From a checkpoint of a small mixture-of-experts model trained on Wikipedia.
Size: 12 layers, width 320, 27.9M parameters.
Training: a variant of Muon for the experts, 714M tokens.
Below are experts of layer 6 (counted from 0) of a mixture-of-experts language model. Rows are named router (the router's row for the expert) and show model dimensions 192-255. Each number is 500 + 50 x the weight over its row's rms, rounded and kept within 0 to 999. Numbers have three digits each.
After each expert's rows: a language model's description of what the expert responds to. This comes from a sample of Wikipedia text that the model never trained on.

# expert 6
router:421466433568515490514548474508502560494536507483487396472517458549573478538525409483519420454451491471405546457445517458446534592554426550520506603505554542504371584547514479480483530495533464
What it handles: Name and title starts. First word or capital piece of names and titles in quotes or tables, such as song titles, film names, Richard, You, GBR.

# expert 11
router:496518516551451556418447443500586549552464504434574559594441472505545508394503563546411547472591525451499425477466503485550469552485538476496473472471553467451574556474483516426536441487493523
What it handles: Units and sports terms. Degree, minute and second marks in coordinates, percent signs and km, and sports words like season, football, place, Summer Olympics.

# expert 12
router:522514411497612584504523497549480425462552554535468544491506499541452422559505545572500499528397449458532485516535512441523492607447423593440597533524549505426537536483530472506518467478576585
What it handles: Spaces and joining punctuation. Spaces, apostrophes, dashes and slashes in tables and citations, plus starts of surnames and particles like de, non, inter, out.

# expert 4
router:502592578543482539458401452500468563516516515475444527551557418582414554493540535567486511508446472539525469474562523534518471564484481505472530496509534480394501542475536515573626507434567489
What it handles: Table and layout markup. Table pipes, spaces, line breaks, section == markers and opening parentheses in wiki tables, lists and headings, often before numbers.

# expert 5
router:562539474494477561434479532554456470482513514544488454502508506537583517391588444514467594513503506474448513456516520500476504509509501518528455438453545485384485474381523429586555518450543600
What it handles: Prepositions and table separators. Prepositions such as of, in, on, for, by, table pipe separators, and colons after infobox field labels like County:.

# expert 3
router:579445439547488517494404478589532561418495503433422523519450465631511532444535490524530565422573490424393652499459546464490498540477448490462436515546496461551446469481478455484516425486550439
What it handles: Digits in numbers. Single digits inside years, coordinates, vote counts and list numbers, plus line breaks ending table rows, e.g. 199-7, 61.42-1.

# expert 14
router:493435545509510484437453516486503562494521575482533474572499501527581566472492515529501509485549501418405521481594539447521412553480514527440453436495533426430500496473568484569524523491517450
What it handles: Event verbs, row ends. Past-tense event verbs like released, opened, won, scored, plus line breaks, dashes and pipes ending list or table rows.

# expert 7
router:564516484503535511489486538516584493460442435511486551468546508573470533606529435471552496456534471450376436533419570380494522580432472425573444445529485404505495550564518321455540525512484437
What it handles: Digit starting a number. First digit of a number after a space or parenthesis, such as 2006, 1915 and 16s, plus some word-initial pieces like Album.

# expert 15
router:477521546522588528433503454521587479434472606476393422471546526515475497564501538403441488479519455538446477416400507479480484579536505544489547514544522505478467540565579451526533564474610447
What it handles: Word-initial capital pieces. First pieces of words, often capitalized name starts or prefixes after the, of or a hyphen, e.g. Re-stored, O-romo, re-ciprocal.

# expert 9
router:464484501517458556402475433542575432498518446527452490533422526567451536517423555388567563492441568470484498461528545558476488483521514431555528609527499605508497514570570552523500524413621508
What it handles: Plural and noun endings. Plural -s and similar word endings, plus common nouns like people, government, school, and capital letters N, S, M.

# expert 2
router:542534493628568552506443416566527455424469512549464405543458531483435514548472497499459498459592531542547489490457589525455549489353471448433585613438456533457570558494500408633478530432465368
What it handles: Institution and role nouns. Common nouns and noun-ending pieces for institutions, roles and places, such as University, film, government, judge, Director, -ation.

# expert 0
router:585454461528523500439513499519481544449509533483443451570485412517515555489524423579468588492612467489528525424493498511450542430515477476467493456550546463478525565455601488527589487466527594
What it handles: Function words, main verbs. Common function words and main verbs inside running prose, such as the, of, to, was, his, plus verbs like served, attended.

# expert 8
router:490474490482513461474440520465577440505454439514406560503532499510482542604581523468479457426547438514419558468513547502431470552516399475445445497450549534565567501608481439443513496513461417
What it handles: Physical object nouns. Concrete nouns and word pieces in technical or species descriptions, such as back, pink, car, engine, km, semi-, -idae.

# expert 10
router:522532522516525531496468467555443490424536560548547522607515529495497452461491518506494496467422504451512506465498523449489489565528449538470494479454606568459546515486544514639508473454544528
What it handles: Inner pieces of names. Middle and end pieces of foreign or rare proper names and words, such as -ly- in Chelyabinsk, -ford, -ley, -ka.

# expert 1
router:556492563481575540503533488513508475416562503634463501537540482512488505444544521462518539452534570513567535497467519558458480521383460486446540439437475492454716487529552488541525420415536548
What it handles: Word-final name pieces. Short vowel and suffix pieces ending proper nouns and taxon names, e.g. Moden-a, Plant-ae, -ville, -ensis, Russian, Italian.

# expert 13
router:503538538473587444492430457567505441417514520487466469522459495504441449440556433618492680538544440493550467452486539475467544471496530518436490540487589583517525512469595516539511542537504412
What it handles: Punctuation and function words. Commas, periods, and, or, that, was, had and similar connectives or auxiliaries that link clauses in running prose.